config = dict(
    norm='layernorm',
    positions='learned+rope',
    lr_mult_o=3.0,
    dataset='wikipedia_en',
)
Below are experts of layer 3 (counted from 0) of a mixture-of-experts language model. Rows are named router (the router's row for the expert), up (a neuron's input weights, with its number), down (a neuron's output weights, with its number) and show model dimensions 128-255. Each number is 128 + 24 x the weight over its row's rms, rounded and kept within 0 to 255.
After each expert's rows: "gets" lists some tokens that make up at least twice as much of what it gets as of all text. This comes from a sample of Wikipedia text that the model never trained on. Tokens count by the router's weight.

# expert 8
router [145 121 138 109 130 107 153 138  78 157 112 108 129 177 132 152 125 108 138 121 157 137 131 142 178 109 171 176  85 131 137 164 133 123 116 145 151  92 126 116  89  94  89 146 167 152 134 128  85 132 123 117 126 105 125 143 138 113 164 114 146 149 143 138  91 121 139 137  96 158 125 121 152 116 115 115 129 129 106 132  86 131 141 121 118 147  93 167 132 117 160 150 110 147 120 150 133  84 105 124 186 122 107  93 189 113 147 141  99 128 134 105  90 126 140 103 105 131 160 148  95 121 122  87 130 161 138 109]
up10 [113 114 171 136 109 121 133 107 136 118 158 135 105 122 152 170 148 129 112 160 154 117 112  94 128 133 142 151 125 145 125 110 133 133 132 150 123 141 127 130 144 138 117 140 100 141 129 104 163 119 126 123 122 144 142 150 116 147 145 120  87 118 153 128 113 227 105  80 165 101 111 145 116 113  81 132 129 124 148 152 136 100 122 135 121 117  83 124 122 128 115 104 103 104  94 139  92 119 144 150 121 122 133 183 115  67 130 141 166 116 112 121 149 130 130 149 108 191 127  82 115 102 130 130 127 105 115 145]
down10 [147 151  92 137 128 132 152 115 123 179 160 123 145 145 127 109 112 125 166 123 107 142 161 196 115 152 123  79 163 135 170 122 108 131  90 147 125 103 112 124 131 138 130 120 147  92 142 187 120 118 119 133 119 153 145 132 116  81 131 153 132 133  97 164 128  98 172 143  99  99 118 143 115 186 174 126  89 110 117 101 166 112 131 155 148 144 179 116 173  80 128 104 148 116 108 155 158 167 147 130 122 142  88  82 134 146 113  96 106 124 159 136 119 114 119 101 113 137 115 131 118 116 123 138 142  87 123 111]
up11 [105 150 152  99 111 162  97 171 111 147 145 116 150 117 109 177 138 177 134 106 138 125 102 137 121 146 129 140 166 159  99 136 107 146 107 153  72 132 121 177 127 148 119 123 138 123 142 113  74 174 128 112 144 105 106 168 122 112 112 120 110 114 153 117 127 111 120  99 127 197 148 101 148 150 154 186 125 139 129 174 126 112 163 110 147 102 168 118 117 149 124 119 113 147 121  95 136 151 108  96  72 135 119 144 150 141 157  95 147 120 129 157 116 145  96 112 132 119 143 133 104 140 187 153 107 109 157  88]
down11 [151 102 110 170 132 140 102 107 175 101 103 113  64 108 104 147 122  95 136  86 100 129 111  85 130 122 124 120 147  91 108 151 133 133 143  92 122 146 141 195 109  93 103 116 116 122  69 112 131 133 118 140  89 103  71 110 138 109 122 101 122 137 103 107 166 121 147 123 114 129 160 175 170 113 108 131 145 113  99 119  95  83 142 103 112 167 140 170 160 139 147  83 107 104 106 117 158 113  96 124 137 165 153 163 110 109 137 133 126 130 139 130 113 145 137 144 158 100 165 122 134  67  87 124 152 112 123 156]
gets: "\n", "-", "|", " \"", "==", "==="

# expert 0
router [172 157 145 103 131 125 109 100 129 109  93 143 138 141 173 105 161 129 123 138  89 137 132 175 108 105 162 115 122 139 147  83  66 163 140 145  94  94 137 109 148 106  85 100 137  81  68  80 121 101 149 148 135 115 129 181 148 105 112  98 124 109 140 147 138 101 103 148 119 129  98 168 103 147 117 163 122 115 134 100  97 109  71 112 107 127 166 148 175 145 107 157 102 173  94 114 131  80 131  87 116 100 133  93 126 111 110 137 114 156 115 101 146 105 102 142 143 157 107 136 115  86 112 136 142 134 125 131]
up10 [134 120 122 131 133 143 142 180 120 136 112  76 165 171 132 135 158 113 140 126 141  92  68 161  99 134 117 159 168 143 131 118 139  60  65 147 126 139 135 166 122 116 156 148 141 101 105 104 126 139 137 126 163 160 115 134 163 128 125 133 142 143 141  92 103 123 132 124 102 125 126 145 170 118 139 159 132 132 117  91 109 146 132 141 158 113 146 128  65 134 137 124 148 163 107 128 146 114 124  98 138 126 128 183 123 138 110 131 149 110 154 124 120 152 166 129 130 157 141 117 134 127 149 122 112 152 159 109]
down10 [120 141 117 122 105 177  91 144 165 115 100 159 109 100 147 153 124 128 110 119 113 139 142 121 143 195 123 134 137 175 172 135  93 129 143 147 136 139 180 140 145 137 135 112 116 133 132 169 106 132 135 108 174 155 135 132 124 116 106 132 140  81 103  86 147 121 128 136  89 140  94 118 140 115 169 130 114 118 129 156 123  98 149 168  98 181 122 167 116 141 155 123 106 124 141 105  88 121 129 140 156 131  80 133 149 134 145 110 145 139 101 145 120 125  95 124 108 137 105 117 128 121 117 137 115 122 152 115]
up11 [109 136 138 100 106 106 108 129 148  79 135 114 149 158 144 129 127  85 122 140 150 157 130 150 142 122  99 132 121 118 150 115  91 109 109 168 138 115 150 112 166 181 135 145 137 149 106 113 106 150 158 140 208 122 144 121 117 137 121 117 147 149 147 118 124 167 154 126 118 100  89 108 120  87 100 177 158 152 109 208 113 117 142 137 123 120 114 129 148 163 150  88 112 123 151 104 150 121  83 128 184 134 103 115 127 112 101 141 130 157  65 134  67 166  82 167 129 135 171  82 111 113 128 126  69 123 107  97]
down11 [157 109 129 138 103 132  85 118 103 127  95 136 110 175 126 161 155 112 157 145  87  97 119  79 130 165 135 151 140 120 136 122 124 155 144 132 136 134 159 138  96 127 141  98 137 146 169 121 137 104 112 150 135 115 177  97 136 152 132 113 119 113 143 139 114 135 140 127 176  95 125  82  64 135 122 174 176 163 167 135 141 125 116 134 189 105 122 125 149 140 115 127 149 119 139  68 106 117  97 151 115 141 122 117 191  95 100 136 108 101 128 106 168 116 126 147 114 130 112 142 162 112 135 169 146 152 163 133]
gets: ",", " States", " York", " City", " 2012", " 2017"

# expert 3
router [150 142 140 126 159 108 159 131 147 112 101 119 139 141  98 171 149 129 133 148 142 141 137 111 119 141 157 148 124 153 147 105 114 138 103 160  93 101 171 120 143 112 114 136 119 121 124 170  82 133 123  91 131 109  94 126 117 114 108 114 133 127 120 119 126 111 117 187 166 158 125  99 115 136 133 146 118 135 118 106  65 137  78 158 134 172 106 109 113 160 129 141 100 162 120 122 108 106 100 102 138 129  98  76 132  66 140 170 133 111  95 131 127 123 150 121 137  78 145 124  56 165 154 189 125 117 137 120]
up4 [137 156 153 113 127 160 123 148 101 137  89 119 154 153 138 173 174 143 113 124 126 131 110 175 150 168 107 153 102 137 133 129 146 124 120 126 150  90 109 140 139 109  96 134 119 131 142  89 103 154 134 145  90 129 146 174 144 116 162  89 126 123 144 126  75 151 117 111 112 111 105 157 158 142 147 167 104 130 118 182  99 152  92 135 105  97  96 114 129 112 174 154 134 110 124 114 116 121 122  76 166 137 149 103 125  99 151 122 149 110  87 143 121 128  85 161 125 116 134 132 144 145 118 145 113 120 141  92]
down4 [158 126 138 197 105 140 145 109 169 119  72  90  91 150 170 148 128  94 124 156 144 190  84  87 142 126 135 153 138 124 156 125 119 195 126 145 142 148 124 117 158 145 103 141 118 116 111 115 101 109 148 129 106  89  92  98 141  95 122 148 112 138 116 126 125 129 133 147 134 115 164 115 109  96 145 179 152 134 100  98 104 123 119 104 160 114 160 132 114 139 125 118 173 139 130 176 154 158 158 178 128 152 114 132 136 115  95 106 123 154 118 147 135 110 115 116 126 127 121 103 109 173 132 128 130 128 133 146]
up5 [135 108 104 128 131 156 107 130 104  84  98 121 135 127 117 118 135 147 108 120  90 116 130 111 158 123 149 146 138 148 108 139 123 107 128 166 114 150 167 124 129 168 117 122 129 179 180 189 121 100 119 107 138  81 147 152 117 112 148 142 138  72 150 147 101 129  81 118 151 145 112 122 139 104 124  69 141  64 162 145 112  89 162 120 158 143 128 132 143 117 127 123 115 117 137 132 130 124  98 123 115 119 166 126 104 110 104 185 142 157 126 152 163 137 126 125  91 154 140 176 193 152 138  77  92  98 141 159]
down5 [131 118 137 136 169 129 126 149 141  93 176  74 118  95 130 178 172 127 156 134 122 135 121 136 125 161  89  99 135 134 131 136 124 146 113 128 128 150 120 150 128 117 157 139 131 123 130 117 107  97 108 106 155 178 163 182 133 119 111 130 177 145 143 117 110 146 142 151 105 142 148 103 169 155 138 162 139 150 141 150  99 133 124 151 124 128 169 102 123 144 103 127 113 110 180 110  82 164 169 119 182 167 118  96 111  93 125 111 117 125 111  93 131 148 117  91 162 131  94 106 101 114  95 119 104 102 119 149]
gets: ")", "–", "/", "S", "D", "E"

# expert 7
router [159 138 191 124 115  87 117 156 101 119 104 153 131 111 148 152 142 127 139  92  69 107  87 125 147 121 110 139 143 132  93 136 135 153 164 117 150 124  91 127 123 106 135 137 162 103  90 139  94 168  99 152 131 105 101 139 142 149 154 106 158  95 144 111  98 129 123 162 134  90  89 141 136 108 126 148 148 130  92 126 156 139 132 116 156 106 160 138 140 134 108 144 107 128 102 126 125  79 130 147 136  86 149 136 117 149 120 138 125 113 120 169  84 118 131 152 122 112 126 131 114 118 166 147 117 126  91 125]
up12 [174 138 105 127 102 132 122  89 111 122 146 164 106 193 113 150 135 147 133 133 121 153  91 142 128 124 137 182 172  90  89 124 103 119 137 161 121 150 133 112 181 108 108 104 125 120 112 115 121 132 119 100 131 122 139 151 110 111  82 135 108 133 154 103 113 102 112 157 106 117 168 139 115 186  77 135 152 120 102 146 109 161  79 158 105 126 178 149 123 145 102 149 136  98 138 172 134 144 129 111 115 154 139 113 130  91 101 154 186 141 156  88 124 114 155 139 181 119 134 135 116 133 141 135 124 134 158 123]
down12 [138 120 149 112 143  88 107 107 140 131 104 132 105 130 116 125 165  90  98  84 106  88 169 158 138  97 115 108 153 124 112 128 150 172 135 141 140 166 149 160 136 166 141 153 151  99 108 153 116 128 124 112  95 115 121 104 102  92 102 133 120 111  93 123 133 133 124  81  85  92  59 169 115 146 171 119 156 135 102 149 155 119 123 145 109 112  92 131 105 137 113 110 124  89 106 193 138 141 171 124 123 123 172  97 114 120 107 153 132 165 106 173 102 118 118 120 131 120 188 154 117 116 152 111 127 110 155 153]
up13 [128  90 143 145  82  97 138 120 130  96 171 122 148 118 104 149 128 191 102 107  83 128 159 152  66 130 128 172 111 149 135 106 109  99 102 146 142 157  98 121 121 142  71 153  93 140 105 141 115 127 119  88 155 108 112 123 147 122  89 105 133 137 156 149 108  85 156  92 144 128 107 120 137 129 144 185 177 146  66 140 138 115 141 168 118 134 143  77 134  94 132 170 127 148 148 119 151 128 168 124 164  99 132 124 143 138 114 129 112 143 150 113 142 153 128 151 144 133 116 156 115  97 163 108 141 141 120 105]
down13 [112 187 114  64 120 151 121 111  98 106 122 156  87 143 197 113 149 103 104 146 109 141 101 115 156 134 113 139 142 134 107 167 168 147  88 131 122  99 143 201 118 117 190 106 164 152  67 121 142 103  93 151  87 151 120  97 164 126 157 142 115 121 103 141 150 105 122 110 125 126 147  81 115 127 149 129 144 143 168 104 155 110 115 146 107  55 107 111 125 136  69 124 183  97 127 119  72 140 172 125 107 133 128 111 137 142 135 175 114 152 104 177 109 123 119 141  95 134 111 150 161 169 124 141 136 114 149 142]
gets: ".", ",", "==", ").", " A", " =="

# expert 2
router [150 100 135 116 146 153 107 123  89 103 104 161 138 130 133 123 158 160 116 122 170 156 131 159 139 141 126 174 110 102 165 131 165 115 107 136 133  96 122 127  54 144 134 101 143 129 180 105 142 181 118  89 126 117 128 136 162 119  99 149 148 112 126 130 113 131  95 150 162 112 135 125 149 113 118 156 111 114 137 101 132 118 143 137 118 142 104  73 102 137 150 117 172 135 116 126 157 146 122 105 146 115 115 131 128 129 138 123 134 154 122 128 153 156 159 122 115 104 129 131 149 144 101 150 135 170  80 126]
up10 [121 156 134 144 115 104 149 130 123 138 119 120 183  90 126 155 174  99  86 130 123 126 130 122 125 127  80  83 160  96 119 137  95 148 166 139 113 111 177 114 149 107 122 139 163  88 122 172 109 122 125 121 123 144  97 122 134 152 163 137  76 125 123 120 101 144 148 138  85 132 131 108  90 136 114  84 131  99 117 137 138 138 147 150 159 110 165 178 146  63 135 149 133 182 137 132  97  77 112 161 146 110 138 154 108  96 114 134 105 111 152 130  98 138 140 126 146 182 146 150 135 125  80  95 132 161 171 139]
down10 [154 192 138 141 141 138 133 114 126 158 114 152 121 124 123 115 101 151 121 124 109 154 147 150 141 175 138 172 125 133 139 130 167 137 114 137 116  93 106 133  97 175 129 117 103 104 156 102 119 161 126 119 143 136 132  96 177 107 135 129 132  82 145 127 144 134 109 118 163 156 133 135 135 129 142 108 155 172 152 117 101 130 131 115 108 183 148 130 117 160 116 119 175 122 105 172 155 160 119 160 107 121 137  80 138 116 124 117 113 152  96 103 127 128  90  83 110 104 132 116 122 149 158 142 123 134 102 146]
up11 [105 152 137 106 128  77 150 157 134 133 106 118  89 124 125 115 129 175 162 160  72 159  77 126 156  80 118 149 130  54 135 155 145 141 151 147 111  79 140 123  95 126 136  81 102 136 140 120 140 104 114  94 148 139 156 162 129 127 130 121 137 133 124 139 131 100 182 115 118 135 135 107  99  80 115 119  99 122 153 118 164 141 135 169 146 102  76 162 119 151 115 135 112 107 158 160 151 101  92 111 134 140 101 117 108  90 116 108 123 113 125 147  94 145 164 128 105 130 127 161  94 148 123 155 134 113 146 111]
down11 [104 111 114 115 153 179 103 109 122 159 120 121 133 150 175 137 135 127 124 173 149  77 165 146 189 155 137 121 152 176 119 130 115 129 136 129 100 124 106 146 129 160 162 141 104 134 122 117 107 139 194 140 121 148 103 117 134 156 128 149 152  99 133 167 151 129 126 112 139 126  80 136  94  93 168 105 167  63 133 137 103 106 109 164 105 124 144 159 143 123 116 102 102 129  92 147 108  86 151 110 143 165 162 120 143 103  76 109 119  86 139 108 101  79 154 134 123 163  91 137 129 135 124 147 152  78 115 112]
gets: " and", " was", " is", " to", " as", " he"

# expert 14
router [110 169 164 100 139 112  97 138 120 110 103 152 158  55 166 148 107 143 136 108 123 137 120 150 163 124 122 123 139 142 168 108  76 150  90 118 124 108 115 151 157 114 119 106 142 134 125 134 111 148 125 117 114 121 102 133 118 149 142 150 121 134 153 123 116 140 132 103 134 135 150  68 147 171 108 149 126 122  88 129 101 132  95 114 134 134 125 134 184 160 161  94 170 152 127  50 131 112 124  83 145 132 148 117 122  82 121 163  89 133 123 123 142 110 150 112 146  99 153 132 123 146 119 142 123 125 106 128]
up1 [ 92 137 154 121 124 151 133  99 108 128 129  82 134  98 127 110 122 131 109 130 126 127 168 154 147 156 149 125 119 138 106 126  97 100 146 106 177 110 140 149 185 153 114 115 102  90  92 117 114 119 113 159 129  63  98 134 124 139 130 157 137 121 110 123 119 142 144 136  97 146 105 183 136  80  87 117 101  85 113 147 147 150 145 132 140 127 149  82  50 173 122 131  74 164 130 136 134 129 149 173 134 136 135  89 106 163  70 144 107 142  85 126 128  96 153 130 130 143 119 118 158 119 149 143 168  95 122 144]
down1 [103 132 130 163 122 145 148 165 143 150 114 149  92 139 129 109 156 113 109 141 111 120 141 113 136 116 128 129  89 123 154 130 141 113  98  98 111 154 138 140 117 121 154 114 144 107 165 142 147 123 135 128 181 180 164 102 105  94 115 118 110 127 137 164 136 125 135 122 151 108 130 127 121 128 146 106 108 134 137 150 104 113 130 156 119 128  92 139 169 132 111 124 110 127 126  47 115 106 138  57 156 143 131 135 133 132 170 108 110 104 147 120 163 160 108 108 127 128 124 112  72 113  82 125 158 122 140 110]
up2 [148 144 132 163 165 109 145 110 174 139 145 124 120 146 150 118 111 127  94 165 113 173 142 118  97 126 149 126 123 120  85 135 119  90 126 144 140  87  71 115 126 126  99 156 144 126 172 120 137 120 134 112  73 146 110 145 129 126 155 152 110 146  93 144 140 137 149 103 124 143  73 120 149 101 167 118 148 146 156 142  81 159 116 132 103  90 123 132 133 119 154 187 151 164 150 115 138 100 148 153 144 115 128 155 145  98 122 132 121 179 120  81 107 132 142 186 124 136 137 127 142 138 139 140  89 152 114 114]
down2 [133 133 130 129 148 111 114 121 156 145 148 122 100 119  69 123 129 133 128 111 136 134 173 109 108 139 141 139  84 171 208 101 152 158 106 101 134 123 143 127 149 161 132 167 121 112 163 173  91 127  97 131 139 134 109  87 170 147 133 117 153 139 178 115 144 162 167 149 110 134 129 136  87  90  82  91 126  95 134 124 119 158  90 107 145 124 112 137 143 151 143 130 111  86 100 108  99  99 140  98 118 122 140 131 188 143 105 126 106 110 128 100 135 152 160  82 143 149  99 104 158 111 163 129 148 125 107  84]
gets: " of", " in", " by", " for", " on", " with"

# expert 6
router [130 110 182 124 133 156 116 117 119 116  89 160 131 113 128 134 176 124 151  72 150 143  89 134 124 106 149  79 100 157 177 154 103 148  93 151 132 106 130 135 105 130 150 100 137 122  95 125 147 183 110 108 149 112 109 136 140 116 135 149 141 113 127 127 160 144 101 137 132 145 146 148  93 161 105 103 168 111  93 123  99 124 104 145 142 103 131 124 142 135 132 103 151 139 101  68 137 124 167 128 137 124 118 150 147 125 180 125  95 141 126 119 113 116 146 121 174 154 103  93 109  73 128 147 118 172 146  94]
up10 [ 98 112 168 142 125  72 148  90  67 141 117 104 124 145 157 170 107 107 130 127 129 128 133 138 100  86 153 149 119 135 156 113 126  90 150 125 136 168 149 119 139 108 142 138 120 117 132  93 130 108 136 145 125 150 186 130 148 160 103 140 121 116  91 160 116 143 114 135  94 139 159 157 160  97  90 149 144 163 104 130 153 113 131 130 151 130 148 154 161 128 126 159 135 118 107 109 120 162 138 134 138 104  79 124 136 126 151 146 141 106 125 154 135 103 114 125 160 121 149 126  96 128 114 140 117 139 147  95]
down10 [105 113 133 130 165 132 141 137  89 145 133 107 160 118 161 140 135 152  87 125 125 109  97 159 164 112 180 144 164 111 111 122 145 115 149  97 138 122 151 102  89 118 116  88 112 111 132 159  88 146 134 167 136 157 105 127  98 151 152 114 121 143 128 141 139 113 107 154  91 113 125 143 141 139 174 136  88 126 177 135 129 116 108 154 121 151 107  92 148  89 120 192 130 145 116  85 131 141 132 105 124 133 107 101 122 144 139 146 130 116 110 125 128 117 117 122 116 150 146 138 129 134 122 110 131 142  91  90]
up11 [151 133 121  64 142  74 151 111 111  83  92  95 177  96 112  96 113 129 122 120 145 141 144 166  96  97 156 120 147 122 162 115 105  93 120 139  95 145 115 172 103 107 137 144 150 137 121 124 128 107  92 119 142 109 112 142 135 170 126 149 103  91 119 109 147 118 112 130 100 119 157 147 155 158 121  89 141 116 137 128 118 146 140 129 133 112  97 118 130 115 101 142 146 144 137 117 117 177 144 146 134 169 154 119 131 153 132  74 164 131 149 140 153  81 158 129 138  94 125 142 146 152  83 102 105 131 116 115]
down11 [152 173 101 186  91 159 118 137 124  98 135 130 152 131 130 157 166 122 118 131 158  77 126  90 183 123 133 132 122 125 134 136 163 146 121 103  90 131 156 113 133 135 125 178 116 115 126 167 115 159 152 165 126 137 158  99 110  75 102 119 102 156 113 139  84 151 128 134 117 136  74 113 142  91 122 129 147 130 124 124 171 138 135 139 144 131 177 141 154 109 122 124 109 140 131 127 115 128 133 127 149  88  96 134 111 118 135 147 108 135 113 116 110 123  77 100  98 166 116 143  99 133 153 144 128 106 140  99]
gets: " the", " a", "'s", " his", " The", " an"

# expert 10
router [123 121 154 143  84 107 134 183 107 101  81 146 118  98 175 126 149 140 129 125 143  95 133 117 144 118 118 162 140 156 136  95 120 152  80 126 157  76 171 174 126  96 105 107 163 124  95 157  94 117 112  97 101 124 102 137 151 136 185 170 151  76 109 121 182 127 160 150 137 176 161 119 103  85 110 115 155 120 150 120  91 151  87 120 162 127 122 154 124 113 134 108 156 125 124 115 138 116  96  94 124 116 114 139 168 118 146 138  90 125 124  89 119 107 129 131 142 148 109 145 131 137 144 174 132 139 120 111]
up12 [152 209 126 137 122 110 176 164 130 130  93  82 118 138 116 171 201 157 116 156 121 126 144 116 112  84 123 162 164 148 152 141 124 158  77 132 142 110 125  94 162 180 114 118 133 109 145 154 143 114  91 159 140 155 128 151 142 140 125  93  70 101 148  95 140 108 148 131 135 129 124 147 133 133 145 137 147 121 123 110 104 154 142 121 142 139 129 160 167 162 178 127 153 144 118  79 126 112 110 142 137  97 145 126 139 124 145 111 104 194 130 139  80 115 135 138  93 126 116  95 124 135  89  95 149 130  87 141]
down12 [147 121 148 127 127 140 153 167 105  98 145 123 133 153 144 130 168 123 134 120 121 129 147 115 132 162  95  89 124 117 148 126 152 130 177 161 152 108 112 180  86 122 160 107 110 134 161 128  58  92 173 157 128 117 118 131 133 127 133 112 162 166 105 148 103 125 123 118 111  96 120 116 174 113 151 132 102 140 143 182 149  81 101 164 163  63 143 108 165 124 119  97 123  94 141 114 148 130 144 137 123  98 138 102 129 172  96 116 160  84 108 108 117 132  92 142 148  53  88 162 129 175 131 125 124 207 133 127]
up13 [120 146 151 129 155 121 111 137 145  95 119 121 162 124 134 139 127 117 144 104 156 130 170 149  91 164 119 144  98 125 164  94 112 119 103 106 136 107 146 173  78 171 160 129 154 124 106 136  80 140  90 180 131 122 130 113 103 111 148 157 100 112 138  74 140 155 134 178 164 121 116 127 165 164 124  88 142 131  93 152 117 108 147 155 135 105 103 132 130 137 164 138 130 126 101 119 113 152  68 164 134 121 115 121 111  95 147 135  97  88 114 141 135 142 169 118 120 138 135 105 171 126 129 143 127 120 104 123]
down13 [117 156  81 107 135 116 171 117 147 172 150 144 112 112 142  88 102 133 147  90 125 144 135 146 128 102 149 132  80 171  73 123 156  96 120 158 145 128 121 146 148 138 164 155 102 150 181  97 122  65 123 136 122 106 144  91 138 122 137 100 148 132 121 130  87 146 130 133  88 150  82 148 148  97 129 141 115 159 116 171 155  98 124 142 106 111 162  80 141 110 104 107 101 114 123 123 116 113 103 113  74 109 108  99 118 128  82 123 170 127 128 137 110 118 146 142 142 106 148 113  82  85 135 143 156  80 119 139]
gets: " (", "-", ",", "\"", ";", " /"

# expert 1
router [118 172 128  83 160 131 103 122 118 103 113 142 131 119 150 142 143 154 135 102 146  93 112 163 109 118 138 121 157 136 135 115 106 141 137 122 109  90 143 164 125 143 123 129 158 168 139 161 134 121 137 131 109 105 122 140 107 107 103 179 150 162 129 143  50 136 120 133  93 151 165 115  68 129 128 126 110 136 146 161 113 113 139 141 175 163  79 133 184 145 143  77 117 132 158 103 156 132  63 183 150 130  97 106  89 112 149 117 122 142  99 125 123 110 163 135 134 114 110 141 102 123 114 144 149 139 149 121]
up10 [160 132 122 143 138 141 114 167 111 165 110 118 141 155 157 129 110  75 120 107  78 122 120 148 114 131 138  91 135  92  91 124 122  99 112 139 117 138 167 122 125 102 138 168 122 123 140 126  72 114  69  97 120 133 122 119 129 112 102 160 173 133 121 136 160 123 122 130 117 116 110  73 121  98 116 141 116 132 112 151 102 127 125 124 115 127 126 155 114 164 116 100 118 155 114 152 111 121  91 123 133 164 126 139 150 107 118 111 145 138 148 114  82  99 128 149 121 119 121 152 128 116 108 102 163 143  80 166]
down10 [137 139 159 147 140 107  88 130 138 158 141 160 127 123 105 131 151 124 172  85 131 102 143 117 129 147 142 121  97 133 136 141 151 154 129 116 105 139 151 124 122 131 104 120 163 190  89 126 123 112 122 150 138 125 156  81  80 145 165 156 100 124 143 156 142 160 133 133 158  89 116 135  91 134 109 155 119 119 122 108 101  96 154 130 156 121 140 120 189  95  89 104  97 134  87 105 137 140 138 123 113 161 136 140 120 130 121  75 153 155 135 117 151 124 103 133 120 161 176 136 103 135 175 121 141 110 169 116]
up11 [114 118 124 143 152 164 197 145 144 110 103 135 120 140 148 122 134 147 121 133 107 124 118 135 140 144 143 111 155 143 131 164  92 156 145 121 104 158 152 148 125  93  84 129 146 111 136 159 104 154 129  84  73 108 111 113  99 125 153 135 117 152  87 112 175 151 129 176 150 146 122  91 122 154 124 114 169  99 128 149 125 142 126 132 185 109 196  92 141 125 122 102 165  99 142 149 137 105 142 141 134 121 138 124 106 125 104  95 141 140 135 111  83 175  97 121 112 108 131 147 108 147 146 151 127 113 130 147]
down11 [112 128 164 131 116  89 123 111 106 149 120 107 113 124  86 121 138 113 114 134 161 117 143 117 171  99 135 139 136  97 122  94 160 155 105 114 186 109 178 115  92 114 175 102 139  93  93 120 139 151 117 176 169 127 125  77 111 168  98 102 121 118 145 129 110 134 110  84 109 137 158 129 129 106 206 139 159 108 114 131 130 122 147 110 107 106  85 125 107 138  99 143  76 173 127 112 141 124 119 122  95 108 145  88 168 117 149 139 188 145 159 128 131 114 105 124 135 145 111 115 162 103 127  80 144 107 147 158]
gets: " |", " ", ";", " ·", "%", " Candidate"

# expert 5
router [112 164 143 127 124 163 104 153  88  95  92 166 112  88 133 154 138 124 129 122  86 144 126 183 144 143 153 129 125 129 125  84 124 133 150 128 131 123 157 136  88 126 129 112 135  79 106 162  70 121 135 130 126 117 100 118 147 118  98 123  95 167 110 120 119 138 130  78 143 160 138 143 131 144 120 165 109 120 118 108  97 171  89 132 150 136  79 140 155 142 109 115 134 140  87 103 149 154  66 130 184 116 121 133 115 117 135 133 123 141 122 137 126 120 117 164 128 131 142 139 139  85 109 113 124 122 147  80]
up18 [146 135 113 108 133 116 154 159 109 114 153 136 135 155 115 142 125 131  80 103 136  89 121 134 142 124 136 132 130 154 109 112 157  87  72 154 147  54 117 138 112 162 139 116  84 151 163  87 133 106 114 171 132 150  94 186 100 147 113 188 146 158 135  97 116 135 106 144 116 122  99 108 133 111 118 139  73 107 166 146  65 111 102 157 142  99 116 144 110 146  90 138 118 166 131 100 118 171 142 111 170 153  72  98  96  95  96 131 147 159  89 136 141 135 149  95 125 124  99 122 174  81 164 165 114 146 126 115]
down18 [136 116 141 129 134 101 147 110 122 113 119 138 122 148 105 130 140 143 131  91 148 156  87 143 117 186 116  88 150 159  82 156 140 121 155 113 118 140 148  82 168 154 148 165  91 126  82 134 116 130 138 144 127 122 151 112 160 123 128 111 145  96 129 122 136 156  98 109 112 112 178 136 132 131 125 132 115 149  59 102 149 148 112 137 185 148 118 119 141 136 154 103 137 122 106 132 168 130 197 127 127  97 152 139 117 133 142 116 128 107 118 125  90 109 136 127 122 150 180 141 132 128  90  94 153 150  92 128]
up19 [120 148 133 109 128 127  65 142 134 108 125 114 170 114  90 140 135 144 134 152 146 145  66 177 126 112 115 143 107 137 149 113 130 123 120 157 116 143 110 142  98 154 133 132 122  92 109  93 149 142 143  86 142 124 131 150 177 131 137 136 132 129 161 135 170 152 148 100 168 136 134 169  67 119 151 130 157 123 107 115 153 152 126 135 119 153 101 146 114 151 124 127 121 141 144  99 118 128 125 110  84 143 147 107  96 132 101 123 167 103  74 145 164 120 117 109 167 135 110 132 118 129 118 152 142 125 127 121]
down19 [146 146  91 139 150 105 136 116 134 156 120 132 147 175 128 126 132  97 118 158 127 119 165 105  94 129 110 151  99 107 115 163 102 128 122 118 108 143 132 154 151 122 129 105 130 142 142 148 155 103  73 151 160 114 150 124 131 111 121 115 122 113 105 128  98 135 144 135 119  82  60 138 106 118 128 127 103 154 154 119 112 125 127 125 105 159 152 119 131 134 108 118  86 117 112 153 135 129 137 118 125 109 157 112 108 156 102 152 142 142 155 147 158 149 160 142 125 163 112  94  98 105 137 160 115 108 126 120]
gets: ":", " 1", " 2", " 0", " 3", " 4"